From a checkpoint of a small mixture-of-experts model trained on Wikipedia.
Experts: 128 SwiGLU neurons an expert, 2 picks a token, a softmax router.
Below are experts of layer 6 (counted from 0) of a mixture-of-experts language model. Rows are named gate (a neuron's input weights, with its number), up (a neuron's input weights, with its number), down (a neuron's output weights, with its number) and show model dimensions 128-159. Each number is 128 + 32 x the weight over its row's rms, rounded and kept within 0 to 255.
Before each expert's rows: a language model's description of what the expert responds to. This comes from a sample of Wikipedia text that the model never trained on.

# expert 21
It responds to: Line-initial dashes in infobox or bullet lists and pipes opening table rows, plus sports position codes like FW, MF, DF.
gate0 [165 143 100 185  87 141 135 161 103 153  78 174  92 192 158 169 150  97 160 189  94 128  90 113  90 128 117  93 193  92 113 168]
up0 [111 130 156 140  83 144 122  92 124 138  91  51 134 108 115 146 158  92 164 126 164 160 161 115 166 177 215 159 127 132 137 149]
down0 [106  70 116  87 145 156  95 154 131 118  89 102 181 132 146 119  79  79 161 107  49 140 134 151 136  97 158 175  91 127  78 126]
gate1 [138 132 142 120 141 184 165 160 131 130 111 116 171 104 128 123  83 102 181 173 113 176  89 120 149 137 147  87 148 152 135 113]
up1 [126 118 170 115 129 154 178 116 124  91 150 133 127  82 170  90  99 126  94 171 199 160 133  81 156 115 135 121 121  76 184 130]
down1 [153 136 152 118 170 151 107 128 138 113 192 139 136 122 159 128  95 135 163 131 109 197  99 155 167 122 120 179 178 174 141 152]
gate2 [121 114 149 170 123 168 154 125 149 117  96 140 124  90 161 179 149 186 148 150 152  84 106  70 112  92  72  88  85 191  99  70]
up2 [ 62 166 194 134 147 107 139 140 141  59  82  84 153 123 137 197  92 148 125 158 119  49 141  98 143 119 157 181  56 177 111  90]
down2 [159 100 163 141 159 183  85 139 151 126 119 157 135  95 143 134 101 137 169 107 150  90 111 102 165 166 155 162  75 100 106 162]
gate3 [155 137 110 123 105 141 114  69 163 144 148  96 120 140 177  82 114 148  96 114 108 107 138 161 154 120 116  75 156 145 144 144]
up3 [163 123 165 148 188 102 165 134 115 134 131 158 192  63 143 126 123 165 143  83 140  94 141  73 133  88 187 114 131 119  80 207]
down3 [ 92 144  88 129 139  96 119 123 159  90 114 145 100 207 118 133 130 111 146 149  76 112 155 182  99 161 165 110 115 136  79 170]
gate4 [126 127  87 144 163 208 137 186 136 173 111 134 129 146 112 135 118 171 124  74 104 195 117 125 117 111  82 157 103 105 156  98]
up4 [100 146 115 108 168 165 166  69  88 140 179  79 138 114 156 147 133 147 126 114 151  97 129  90 191 118  85 129 139 167  87  93]
down4 [127 146 143 136  71 164 136  97 111 141 154 161 116 123 153 175 130 137 131 157 175 131 185 135 103 107 132 118  76 133  20 202]
gate5 [ 94   9  94 115 195 141 154 118  74  85 119 106 156 107 113 150 136  80 150 156 126 176  99 103 182 114 123 180 155 164 161 171]
up5 [135 101 136  95 112 184 146 133 102 117 126 144 126 122 142 108  94  88 101 135  95 173 130 128 124 101 150 116 106 129 108 155]
down5 [100 116 114 131 129 141  74 125 127 157 109  90 124 140 118 105 125 137  94 107  87 106 186 123 167 140 132  81 139  95 151 125]
gate6 [114 138 144 161 143 181  90 143 130 164 177 117 153 169 187  96 145  84  69 112 159 144 158  94 141 125 109 139 120 168 119 145]
up6 [126 138 187 107 169 131 141 182 167 184  82 132 108 160 102  92 110 115  82 164 148 107 165 145 149 131 102  86 107  78  71 131]
down6 [121 171  57 119 154 109 123 132 138  63 103 122 157 182  97 127 158 176 104 139  74 115 119 127 112 112 162 147 236 152 183  98]
gate7 [158 113 154 110 165  44 155  90 109  99 109 128 124 118 103 188 152 141 184 169 129 134 146  90 146  89 116 177  88 124 187 140]
up7 [ 90  54 155 166 115 119 123 140 139 143 118 161  63  81 122 131  84 111  60  64 160 117 170 101 182 194  92 152 146 119 159 141]
down7 [141  40 131 124  77 145 117  87 111 141 156 114 119 112 193 142 153 118 107 114 143 141  76 136  72 155 171 151 118 144 137 108]
gate8 [129 171 111 122 153 168 119 118 153 145  73 107 105 111 177 126 103  93 194  71  58 145 130 107 148 119 125 104 165 128 123 175]
up8 [156 187 196 173 111 142 156 142 139 134 161 137  86 129 177 101 152  88 207 161 127  87 166 101 146 138 149 174 133 120 137 145]
down8 [114  96 117 105  88  86 146 152 166 140 170  73 151 125  71 120  65  68 103 137 155 162 121 173  86 140 118 133 100 205 117 100]
gate9 [102 137  98 181  93 172 123 110 149 170 105 101  90 147 115 130 119 118 104 148 125 125 133 148 150 106  96 149 108 155 107 140]
up9 [106  84 174 198 140 192 101 102 152 194  90 137 113  94 107 164  85 129 111 167 119 146 178  83 101 110 109 106 155 160 119 151]
down9 [135 106 164 134 147 150  63  61 137  78 145 154 149 117  87 143 122 177  74 111 160 109 135 132 166 117 111 119 100 134  85  78]
gate10 [ 78 103 157 132 149 134  97 102 133 139 117 140 106 154 155 146 170  81 136 186 193 183 112 120 144 169 101 118 150 129 115 139]
up10 [108 116  90 128 143 153 157 155 124 146 164 152 149 120 101 107  65 122 128 140  74 151 131 122 154 147 121 134  88 184 188 119]
down10 [110 133  79 145  82 118 133  89 139 147 119  86 118 146 112 132 110 128 109  92 163 121 127 114 183  62 134 114 131  82  49 137]
gate11 [131 135 117  90 146 136 136 116 133  73 139 193 143 196 141  95 163 143 112 153  97 166 127 170 149  86 130 134 146 166 123 151]
up11 [176 160 151 189 129 131 128 112 159 101 123 143 123 114 151 146 121 142 120  49 178  54 152  87 156 107 132 145  84  98 152  90]
down11 [118 148 179  93 140 186  70  64 126  85 128  98 116 106 138 144 139  49 140 164 190 106 136  84  65 151 125 135 135 133 168 111]
gate12 [143  95 115  78 144 132  95 147 100 186 103 158 134 159  83 109 178 161 172 122 109 133 111 111 138 135 122 128 146 120 111  92]
up12 [145 150 167 199 188  83 163 137  55 107 156 162 134 148 123  76 165 166 133 115 127 132 180 115 192 175 140 125 112  68  83 130]
down12 [130 108 147 124 132 182 114 169 161 131 142  86 141 128 107 120  97 129 109  84 153 146  81 150 155 142 177 109 103 136 139  54]
gate13 [ 99 128 123 130 134 113 142 201 102  81 159 138 172 115  79 154 124 132  96 134 125 146 113 129 179 167 152 148  94 164 110 134]
up13 [127 211 133 138  89 100 136 137 170 115 179 104 108 117 176 134 117 108  93 111 124 144 144 147 153 116 152 122  79 162 119 119]
down13 [128 112 186 148 139 172  99 153 116 105 209 143 121 164 147 186 148 147 105 174 109  79 132 165 135 130 153 121 135 123 155 178]
gate14 [150 138 105 100 112  32  70 142 126 148  89  96 148 123 139 118 127 159 182  75  79  96 139 142 120  96 117 150 153 126  93 151]
up14 [149 124 123 118 111 168  52 134 129 133  93 138 154  98  79 123 203 165 143 122  80  87 142 173  96 159 100  95 147 164 152  57]
down14 [ 76 116 122 164 153  79 150 161 103 117 182 113 161 128 116 100 125  47 144 127 142 160 110 159 143 112 113 121 125  80 119 175]
gate15 [145  90 162 188 132 118 134 111 107 129 101 131 102  33 103 171 124  96 134 196 136 168 149 221 148 141 133 175 110 129 169 129]
up15 [ 92 160 120  73  91  22 153  75 118  96 151 128 154 155 127  76  55 157 134 114 113 107 137 115  72 157 171 101 169 134 169  93]
down15 [101 159  89 135 121 153 104 101 126 134 128 136 170 131 168  90 126  70 133 155 100 140 131  85 100 130 190 154 126  80 139  87]
gate16 [128 101 115 131 118 132 122 134  74 114 185 171 142 165 128 178 118 109 149 141 163 165 143 110 157 170 100  74  58 143 153 120]
up16 [143 152 168 164  83 120 154 124 152 198 148 142 142 141  89  74 141 106 135 147 139 106 150 161 115 102 196 133 119 132 102 164]
down16 [160  24 133 148 202  91 133 145 132 117  72 188 120  67  94 141 144 128 114 125 155 144  93 151 127 159 124  59 154 166 113 196]
gate17 [105  94  91 140 109 102 113 113  59  93  67 134 155 162 160 110 107 132 125 222  62 153 124 100  74 120 115 149 133 142 151 123]
up17 [143 124 173 140 136 153 168  97  99 125  96  69 132 155  82 156 129 119 161 153 119 193 133  87 122 126  80 132 144  76 128 121]
down17 [138 131 163 104  74 103  97  71 177  75 123  95  80 128 170 146 114 119 141 149 123  62  61 148 144 147 125 151 144 104 136 155]
gate18 [143 148  97 121 149 125 155 103 139 174 141  98  91  96 187  75 140 124 119 113 104 136 184 124 147  95 158 116 154 143 112 145]
up18 [109 145 160 156 120 109 132 149 154  80  87 162 218 161 106 100 126 139 118  80 126 107 174 127 111 140  88 121 128 114 131 148]
down18 [136  96 108 122 145 131 106 123 146 150 135 120 163 132 137 158 109 156 128  85 128 167 121 138 116 151 134 119 123 182 120 127]
gate19 [154 110 136 113 106 224 149 120 108 179 138 140 167 150 155 161 128 131 172 121 149 123 176 155 111  33 126 161  70 110 104  93]
up19 [153 144 121 142 143 148 130  97 130  86 100 128  85 114  81 185  92 108 107  84 173  96 131 116 112 114 131 153 110 142 154 102]
down19 [130  79 139 117 160 111  81 110 167 120 156 102  93 106 119 103 100 101  83 142 135 123 107 108  63 182 106 139 100  86  71  92]
gate20 [144 127 120 160 182  84 143  90 123 110  72 116  94 150  93 127 200  96 188 168 167 123 165 113 138 145 125 112  78  78 193  90]
up20 [ 97 165 149  98 165 184 124 223 153 102 164 150 144 117 109 110 208 159 133  62 110  65 101 115  48 155 115 131 165 147 141 170]
down20 [127 118  94 139 126 125 138 154  98 128 120 129 219 120 117 112 186 136  78  83 110 176 120  69 170  93 137 201  91 154 180 154]
gate21 [126 162 171 139 166 110 139 149 106 125 153 139  89 115 191 131 126 120 122 125  83  87 140 164 151  87 175 160 126 144 189 188]
up21 [172  82 140 168  51 142 117 117 103 127 106  96 152  56 111 221 126 112 156 134 107 170 184 148 171 191 106  69 114 180 108  93]
down21 [166  95 123 130 200 144 159 169  88 150  62 118 136 101  92 112  75 127 117 115 168 152 196 142 108 166 111  81 132 118  83 102]

# expert 17
It responds to: Mid-word pieces of foreign or unusual proper names and titles, such as Pro-en-ça, Sam-S-on, I-ron, Ap-eldoorn.
gate0 [158 113  94 138 182 107 138 164 101  85 116 102 204 193 126 133 134 132  90 142  83  91  90  68 128 155 126 151 204  92 196 126]
up0 [191 161 135 119 154  81 100 163  85 147 125 173 147 155 125 143 149  87 111 202 109 137 112 154 116 110 153 132 125  96  94 126]
down0 [143 111  89  98 108 170 129  50 123 112  98 106 108  91 115 135 107 168 106  74  83 160  99 162 137  72 123  96  53  56 132 149]
gate1 [101 111 118 139 158 121 151 108 191 118  56 122 147 199 190 114 148 103  28 114 112 136 131  86  97 127  96 127 123 117  74 156]
up1 [130 147 164  98 152  87 173  68 179  70 153 164 178  87  73 123 130  89 122 131 122  92 148 125 158 119 121  74  82 132 123 122]
down1 [134 148 118 142 162 144 122  71 169  86 156 135 106 172 108 113  94  26  87  73 116 157 134  85  95  87 108 108 147  90 155 144]
gate2 [144 154 123 133 134  98 114 126 108 133 115  71 165  88 114 109 173 198 151 137 151  74 115 103 165  69  81 170  49  86 231  96]
up2 [121 138 126 104 167 169 185 151 172 142 186 129 161 168 130 132  79 100 140 122 113  76 131 112 201 125 108 156 158 111 112  84]
down2 [136 190 175  51 160 122 173 125 100 130  93 169 132 131  99 114 126  50 137 114 147 235 161  81 131 109 145 135 125  99 150 107]
gate3 [123 138 116 151  99 112 103 100  63 102 148 129 124 142 103 127 133 110 138 144 137 115  84 124  84 139  99  76 119 157 124 166]
up3 [119 119 124  99 123  64 121 126 128  84 189  96  58 116 208 104 102 105 114 124  97 184 193 114 112 123 124  57 125 114 132 145]
down3 [100 138 166 143 146 135 156 159 110 116 120  55 128 121 177 118 130  84 110 154 139 139 116 152 112 128  47 140 105  97 111 101]
gate4 [132 141  88  68 129 162 147  94 114 135 135 155 127 203 124 116 146 108 149 168 112 100 172 140 134 133 104 148 122  65 189 149]
up4 [127  96 135 176 152 157 109  96 141 141 182 163 139 145 104 140 143 116 133 161  63 159 114 122 128 159 133 165 144 149 106 159]
down4 [125 121 164  90 134 140 156  78 126 137 114 160 149  86 140 156 184  67 106 126  97 127 139 138 110 159 158  57 124 129 146 147]
gate5 [129 116 106 134 134 123 149 139 100 125  66  86 136  92 166  92 122 118 157 139 145  50 158 133 144 132  72 113  88  96 108 170]
up5 [129 110 157  74  71 183 132  90  85 171 129 176 161 148 155 139 178 176 104 118 136 166 111 157 116 166  97 115 128  78 131 195]
down5 [138 166 127 154 178 161 150 115 132 106  90 135 151 123 112 177 146 138 107 152 103 103 104 164 143 106 117 120 146 130 130 112]
gate6 [127  85 196 128 128 169 143 142 132 189 164  76 107 107  95 128 126 100 157 144  82 157 169 119 119  65 115 165  87 136  76 162]
up6 [161 178  95 116 186 102  65  91 103 141  68 102 158  90 162 149 150 229 127 120 133 150 131 125 139 148 156 139 123  89 151 135]
down6 [130 124 134 156 113 133 136 124 115  85 121 126 149 118 134 193 116 183 171 135 129  64  92 129  95 141 156 171 155 141  89 119]
gate7 [177 133 140  99 138 162 115 108 119 182 142  96 117 121 133 132  96 120 208 123 116  71 156 117 184  97 109 130 141 159  84 149]
up7 [185 100 155 167 109 121 130 121  87 121  85  77 101 124 148 141 160 105 115 143 148 167 174 115 189 150 104  78 171  97  92 184]
down7 [119  98 140 105 130 136 227 167 120 102 121 101 115 164 106 121 168 124 124 159 100 147 127 199  84 140  80 147 143 115 117 159]
gate8 [ 84  96  88 190 111 161 160 105 118 178 168  95 108 116 132 106 125 109  88 162 133 138 133 100 106 104 116 144 151 153 133 148]
up8 [158  93 132 134 176 150 150  80 137 111 156  45  82 161 160 168  76 118  80 131 123 115 102 136 117 160 113 181 133 103 128  54]
down8 [108 162 139 120 124 116  80 144 119 151 121 147 156 149 148 124 150  93 155 211 138 175 122 150 102 141 156 105 170  88 161  54]
gate9 [139 124 158  95 170 115 112 108  99 112 100  94 141 180 155 138 123 192 122 108  99 173 153 108 123 110 140 153  96 145 137 146]
up9 [117 194 111 174  69 123  86 210 120 110  50 170  38 135 160 121 150 123 111 169 140  95 126 111  99 143 147 100 114 129 102 156]
down9 [156 152 146 116  68 153 184 110 141 150 150 114 156 124 106 105 147  91 142 160  98 113 110 170 117 125  75 168 126  72  89 185]
gate10 [ 81 105 107 161 132 159 140  84 146 162 136 121 174 165 125 121 186 119 116 112  99  97 135 104 147 157  74 106 184  94  91 177]
up10 [ 61 155 121 129 105 124 134 112 197 140  61 108 132 113 147 121 186 142 117 168 136 101 123 122 164  99 109 169 153 112 117 100]
down10 [132 143  88  87 218 113 125 125  93 119 128 135  40 141 159 124 202 102 113 184 119 102 119  74 107 129 120 128 112  78 152 124]
gate11 [175 115  94 166  95 133 117 126 125 151 152 111 121  80 161 102 188  53 165 199 142 154  84 153  82 110 130 151 156 130 133  62]
up11 [114 102 175 132 169 146 174  94  97  82 184 140 164 153 133 127 153  93 181 165 143 151 134 104  77  97 129 126 113 132 170 159]
down11 [135 175 158 103  74 134 123 128 150 107 154  91 154 164 176 125  66  88  98 130 135 114 142 131 115 125  82 116 133 111 110  71]
gate12 [109  90 121  80 122 171 108 177 113  72 121 122 102  87 128  80 135 162 102  73 127 175 136 145 192 102 108  36  60 145  87 116]
up12 [141  76 112 147  76 148 121 121 153 113 103 178 180  61 176 148  88  93 146 124  66 115 121  64 135  72 107  75  91 131  72 147]
down12 [159 139 104 112 190 130  93  43 120  97 148 146 122 174 136 126  86  88 141 181 187  92 102 101 122 156 162 175 154 133 195  80]
gate13 [142 172 117 144 104 106 144 106 149 140 120 157  59 140 125 100  69 127 163 107 101 144 171  92 187 136 108 103 100 136 153 125]
up13 [150 113  77 113 117 155 145 120 163 139 135 148  71 119 178 184 125 114 114 135 197 125 144  89 194 131  64 124 168  90 144 115]
down13 [ 86 152 118 128  95 150  91 127 122  68 171  76 114 172 127 113 106 175 106  77  73 125 154 103 109 122 148 142 206 165  40 176]
gate14 [134 172 125 100  97  89 141 104 180 136 157 103 146 139 116 115 161 121  83 126 104 155 131  87 137  88 164 190 147 204 147 139]
up14 [ 84 193 106 107 127 120 134 125 194 150 156 170 139 136 102 176 158 137 105  99 114 200 214 155 148 120 183 108 115 136  97 105]
down14 [ 93 158  81 121 192 127 135 121 204 128 171 136 138 107 133  96 190 156 157 109 139 121 175 146  98 166 169 124 112 134 120 137]
gate15 [112 143 125 120 145  90 143 133 147 173 141 126 142 237 164 150 138 128 106 163  66 134 171 121 129 149 112 125 141  83  84 176]
up15 [ 89  80 100 130 156 126 114 120 111 148 114 143 115 201 216 124 121 132 176 144  89 161 142 123 126 117 165 165 146 111 134 164]
down15 [ 28 166 143  98 152 112 105  92 110 109 143 145 146 166 106 130  95 145 124 136 163 141  83 123 183 150 152 169 103 122  78 169]
gate16 [135 122 118 177 201 140 221 150 103 173 101 179 112 176  97 122 118 120 112  87 174 116  83 109 169 110 124  74 136 165  94  68]
up16 [198 127 145 131 145  97 188 163 160 151 140 114 184 154 129 118 148 105 186 161  98  87 131 167 156  53 147  74 164 123 142  95]
down16 [ 40 149 141 108 114 138  70 119 142 129  75 115 155 134  58 185 122 169 133 116 141  98 125 154 110 171  92 132 122 103 175 143]
gate17 [114 142 144  68 104 110 129 145  95 157 119 104 176 157 131  53 103 157 131 118  95 218 140 100 161 135 117 126 134 148 121 140]
up17 [ 72 169 117 138 171 116  99  99  73  83 118  63 129 151 155 121 146 141 123 107  99 119 165 135 102 143 108 123 155  93 114 169]
down17 [118 150  60  77 193 113 144 142 131 104 130 137 127 124 140 210 128  96 172 126 188 135 193  91 148  69  98 123 155 131 141  78]
gate18 [176  73 117 179  77  98 121  80 129 137 155 124 121 181  98 110 146 127 128 186  75 110 111  80 160 122 120 162 136 157  68 144]
up18 [139  86  99 157 102 152 114 133 112 103 166  99 136 185 114 149 127 116 101 164 109 192 140 129 157 127 103 188 162 139  87 139]
down18 [143 128 112 131 112 155 105 133 155 112 188 167 149 119  39 108 113 117 126 186 153 126 199  93 143 150 122 110 161 109  87  96]
gate19 [103 133 157 110 161 102 182 142 132 148  74 133 145 129 186 165 118  91 152 113 129 141  92 147 140 141  97 154 158 140  85 178]
up19 [116  96 221 135 150 109 158  98  91 175 128 132 182 149  96  88 129  86  96 186 119 191 113 105 123 134 150 165 173 136 161  48]
down19 [ 41 158 156 151 160 166 124 150 101 122  61 150  96 113 156 137 116 171 125 115 125  79 120 166 168  87  93  96 148 110 128 145]
gate20 [150 127 129 154 148  94 104  90 109 120 156 164 142 120  88 139 144 132 121 142 122 162  97 145 151 162 107 157 103 116 143 160]
up20 [125 154 184  78 165 109 114 124 111 143  54 167 159 169 127 194 135 155 103 156 138 180 131 138 149 157 140 155 111 174 109 141]
down20 [ 50  97 162 127 131 151  69 146 116 104  76 109  93 107 178 100  90 144 102 143 162 116 104 138 153 147 130 127 153 131  62 105]
gate21 [171 109 153 146  96  95 130 111 156 148 139 183 164 120 162 195 145 137  98 107  60 146 118 123 118 102 183 148 130 186 107 223]
up21 [107 109 119 143 168 105 110 131 144 163 139 185  64 143 130 107 119  85 113  92 106 169  98 128 171 101 156 121 132 147 119 135]
down21 [140 129 153 127 136 160  85 120 150 133 120 177 117  57 124  93  84 126 133  56 134 183 120 116 120 123  83 110  90  91  76 101]

# expert 6
It responds to: First pipe cells of table headers and rows in election, sports and statistics tables, plus capitalized words opening lines or titles, such as Best, The.
gate0 [150  66  48  94 115  94 129 120 121 107  79 174  92  88 130 106 193 153 103  54 112 114 158  86 149 121 120 165  93  70 116 112]
up0 [111 128 198 125 150  71 128 130 172 153 121  46 113 159 136 135  82 144 144 161  78 209 116 186 136  96 151  72 158 149 134 105]
down0 [ 81 127 105 133 103 136 146  96  91 118 227 141  81 139 150 107 121  88 111 162 128 135 139 136 129 162 141 128  84 127 161  83]
gate1 [110 191 141 185 129 133 113 140 180 122 166 117 114 108 124 117 118 182 164 110  58 140 112  83 121 133 156 184 105 185 101 135]
up1 [132 152 100 207 178 152 117 158 168 107 167 151 221 185  97 143 129 141 126 117 141 137 114 152 125 151 151 103 199  29 102 157]
down1 [158 162 154  90 141 129 138  84 157 116 106 117 119 111  99 198 114  94 200 146 131 133 100 132 121  59 111  87 103 103 139 103]
gate2 [142 118 107 109  92 109 166 143 137 132 177 185 117 155 146 120 115 142 106 114 128 114 101 146 121 139 107 104 117 165  92 132]
up2 [124 137 189  89 109 123 150 150 103 127 101 114 125 144  94 156 103 100 111  63 161 109 105 148 114 189 140 148 103  98 225 128]
down2 [168 119 195 109 122 133 136 118 186 163  72  96 156 148 112 128 129 108 123 163 152 139 119  79 147  99 172 146 135  92 127 158]
gate3 [124 140 104  95 120 146 140 161 117 100 107 134 124 132  86 118 146 128 112  79 139 109 147 181 167 200 104 124   0 187 125 176]
up3 [154 145 137 149 147 147 145 109 151 106  78 138 145 109 119 150 112  93 175 122 100 147 158 137 177  55 145 167 161  99 159  72]
down3 [166 180 120 124 169 191 132 125 155 156 128 130 114 172 140 135 123 212 157 158 132  85 133 157  95 123 148 127 102 130 136 103]
gate4 [149 130 104  95 150 168 156 102 107  72 126 198 150 115 143  59 118 153 170 115 141  98 144  78 119  86  69 138  82 115  73 162]
up4 [ 90  89 129 100 155  65 106  87  81 152 123 108 119 145 107  89 144 135 181  85 151 136 141 151 191 102  78 101 118 106 143 124]
down4 [156  86 121 177 175  86 141 122 133  92 154 141 123  84  64 100  93 143 119 104 171 135  71 138 110 141 153 108  83 129 143  67]
gate5 [141 125  92 153 134 169  99  87 116 120  93  79  77 124  80 179 157 117 170 138 133 186 171 169 117  99 128 143 122 115  70 127]
up5 [177 135 180 121  94 137 127 102 119 147  64 147 126 142 101 148 147 145 129 105 135 111 136 103 176 117 130 129 106 169 157 176]
down5 [ 83 171 128 196 110 155 121 142 118 137 112 161  90 131  77 110 129 153  85 140 127  95 114 158 133  81 142 151 119 117 127  93]
gate6 [155 137 115 106 184 144 141 142 155 121  62 131  86 146 144  94 111  88 144 127 117 101 111 100 121  63 128 126  89 129 142 158]
up6 [167 174  80 169  95 143 155 115 122 108 106 113 148  92 131 107 108 137 140 121 108 132 162 126 119 110 143 171 125 142 148 157]
down6 [120 138 101 136 151 123 145  85 145  94 122 108  67  86 166 153  81 135  81  92 106  94 106 107  95 148 143  99 139  95 111 104]
gate7 [140  97 139  97 158 149 107 119 134  95  94 123 123 114  72 109 188 100 108 113 131 133 147  76 141 128 104 133 173 134 106  86]
up7 [128 115 106  82 165  31 145 124 155 136 135 148 160 142 112 102 129 103 132 129 163 167  83 136  95 122 154 130 197 144 193 145]
down7 [136 144 140 174 174 133  61 127 115 101 133 126 140 105 151 144 102 106 119 131  58 155 111 140 130 119  87 141 163 118 106 189]
gate8 [100  90 134 176  99 107 154 127 153 162 140 137 117 164 101 162 106  98 144 196  73 117 187 150 123  88 142  94 181 140 131 102]
up8 [135 155 135 122 109 171 123 124 130 188 178 132  99 131 116 133  85 144  51 106 122 135 109  90 162 106  92 109  88 107 152 114]
down8 [117 178 166 135 131  75 118 105 165 114 116 102 145 158  87  99 138 161 109 143 169 138 146 112 114 177 128 105 167  91 108 158]
gate9 [ 64  71 127 117 121 149 136 172  91 113  95 137 139 153  98  75  67 147 164 103  84 169 123 144 164 130 109 183 172 149 118 137]
up9 [135 173 174 145 133  93 116 135 150 156 161 149 127 139 134 152 145 158  53 121 141 133 101 115 112 150 135 164  97 132 129 113]
down9 [ 64 150  88 115 188 114 130 164  86 110 123 149 106 152  97 134  85  42 166 170 166 110 137 158 120 147 123 100 139 134 142  73]
gate10 [ 97  73 130 122 133 145  51  64  39 150 182 107 132 135 120  74 156 143 133 212  92 105  54 160 140  80 138 118 158 145 113  92]
up10 [ 94 100  74 155  46 160  89 162 129  72 137 166 145  85 161 122 118 102 148 184  71 114 110  91 120 143 183 104  72 108 118  66]
down10 [ 98 147  88 121 122 141 126 144 168 119  96 147 162 141 162 130 134 119 139 147 103 131 158 156  93 146  93 133  76 138 117 139]
gate11 [116 159 178 123 159 151 123 102 159 145 143  99 126 114  88 159 100 126 164  94 139 125 164 149 100 158 118 129  96 152 165 148]
up11 [110  97 148 143 135  74 125 128 165  82 125 120  96 103 130 106 164 141 132  99 171 103 130  78 125 106  97 101 196 135 136 125]
down11 [125  70  91 103 124  96 176  86 112  72 111  67 141 185 137 154 161 108 130 172 108 114 130 100 130 154 179 112 113 179 169 150]
gate12 [132  78 137 159 191  91 130 119 123 145 140  84 121 144 152 176 120 126 151 181  97 139 116 109 101 129 115 107 137 148 166 114]
up12 [139 118 151 127  97 210 128 140  96 192 129  92 147 185 112 135 102 160 133 105 113 156 100 185 134 143 150 116  40  98  96 127]
down12 [ 87 115  90  40 130  84 121 101 151 171 173 109 128 143 149  89 136 135 114 103 178  85  74 113 145  90 105 138 196  83 174  83]
gate13 [150 197 189  89 146  58 110 116 131 102 120 170  83 129 156 100 109 119 156 193 105 139 150 114 123  64  96  66  81 180 153 141]
up13 [199 103 144 130 162 139 174 164  49 142 129  73 107 153 125 195  91 145  93 179 142 141 121 114 146 157 157 114  97 116 103 157]
down13 [ 69  62  67 142 115 163 146 169  99 152 115 120 113 145 125 113  73 116  84  84 170  85 110 174 150 155 125  66 176 112 117 144]
gate14 [148 107 197 103 134 106 158 147 148 112 154  97  92  98 143 172 138 150 136 106 153 122 143 127 109  95 200 155 105 139  85 144]
up14 [161 158 110 131  60 128 170 159  91 156  86 133 118 148 149 185 107 135 121  93 108 159 178 164 123 107 131 114 127 119 128 101]
down14 [133 180 119 156  86 114 156 134 162 122 123 113 136 136 132 213  97 107 126 139 108 114  96  67 145 145 154 149 207 125 106 146]
gate15 [137 145  73 120  98 151  99 136 128  94 109 135 112  95  95  89 136 183  83 196 111 174 109 191 163 129  91  69 184 125 130 107]
up15 [163 173 118 161 162 138 122 126 152 100 124  86  98 147 153 158 149 151 164 153  86  95 157 160  80 119 170 111 127 112  88 195]
down15 [161  82 123  42 133 121 114 140 105 148  89 122 126 135 142 158  36  93 174 133 162 160  82 166  83 170 105 138  88 124 130  88]
gate16 [166 167 168 152 150  91 146 112 141  82 142 107 134 106 109 141 121 132  76  92  94 170 134 137  86  78 156 126 129 197 145 155]
up16 [103 113 147 139 159 144 143 115 153 141 146 174 140 158  82 116 136 171 150 113 136 132 144 157 152  72  92  80  96 129 209  90]
down16 [ 93 118 139  64 149 100 152 139 179  47 119 203 113 117 116 118 146 136 203 132  95 151 104 155 104 100 165 103 192 140 122 148]
gate17 [131  78 118  95 201 134 157  89 112 128  80  99  98 132 113 126 126 182 131 163 135 137  74 112 132  96 128 113 100 167 148 117]
up17 [141  88 171 133 181 148  71 103 149 131 126 162 122 152  67 106 155 158 144 141 149 110 154 161 164 150  71 144 164 174 123 138]
down17 [131  92 104 113 165 129 135 160 142  83 148 139 126  69  29  83 110 102 143 113 106 130 165  93 175 139 120 177 142 183 118  37]
gate18 [129  77 146 131 103  60 130 162 100 115 142 114 162 153 201 102 143 153 105 159 132  95 167 108 120 106 101 146 177 108 141  97]
up18 [127  75 104 110 148  46 196 164 128 120 129 145 106 156 117 138 134 123 100 138 131 155  94 113 145  94 126 128 145 177  98  80]
down18 [115  88 155 141 109  92 155 135 118 128 109 103 100 105  81 102 158 145 153 114 149 137 187 167 216  81 157 147  89 145 143 140]
gate19 [185 111 199 130 144 133 134 135 121 147 119  74 118 136 142 120  99  89 172 138 122 131 166  89 181 102 115 143 152  70 113 103]
up19 [150 142  54 120  29 126 189 155  68 156 166 105  61 141 139  96 135 122 138 134 161 128  76 162 142  92 167 118  69 154 125 150]
down19 [108 103 123 105 115 110 126 168  99 135 151 137 189 143 100 143  69  49 129 106 114 155 120 155  72 144  86 134  64 156 164 130]
gate20 [140 121 134  75 110 123 116 101 146  60 109  99 172 157 126 144 140 109 104 146 150  64 152 163  90 153 122 134 117 108 160 185]
up20 [167 142 134 164  61 141 141 137 143 136 102 160 160 123 128 119  74 139 165 129  86  83  99 170 163 123 119  90 146 111  84 140]
down20 [ 93  74 153 107 128 115 157  86 180  82 126 140 100 126 117 112 128 100 137 196 135  98 129 111 130 118 157 123 126 122  94 106]
gate21 [108  98 181 109 148 103 128 128  99 120 104 145 121 149 160  99 140  64 148 136 120 108  86 136 146 136 109 200  42 103 111 105]
up21 [ 84 140 130 181 155 129 114 105 126 136 138 195  99 127 113 130  71  82 144 174  74 157 174  80 137  94 130 111 109 103 146 171]
down21 [147 110 107 170 137 151 114 145 137  28 121 141 138 126 116 137  98 140 137 162 146  87 107 106 127 112 169 140 111 131 167 123]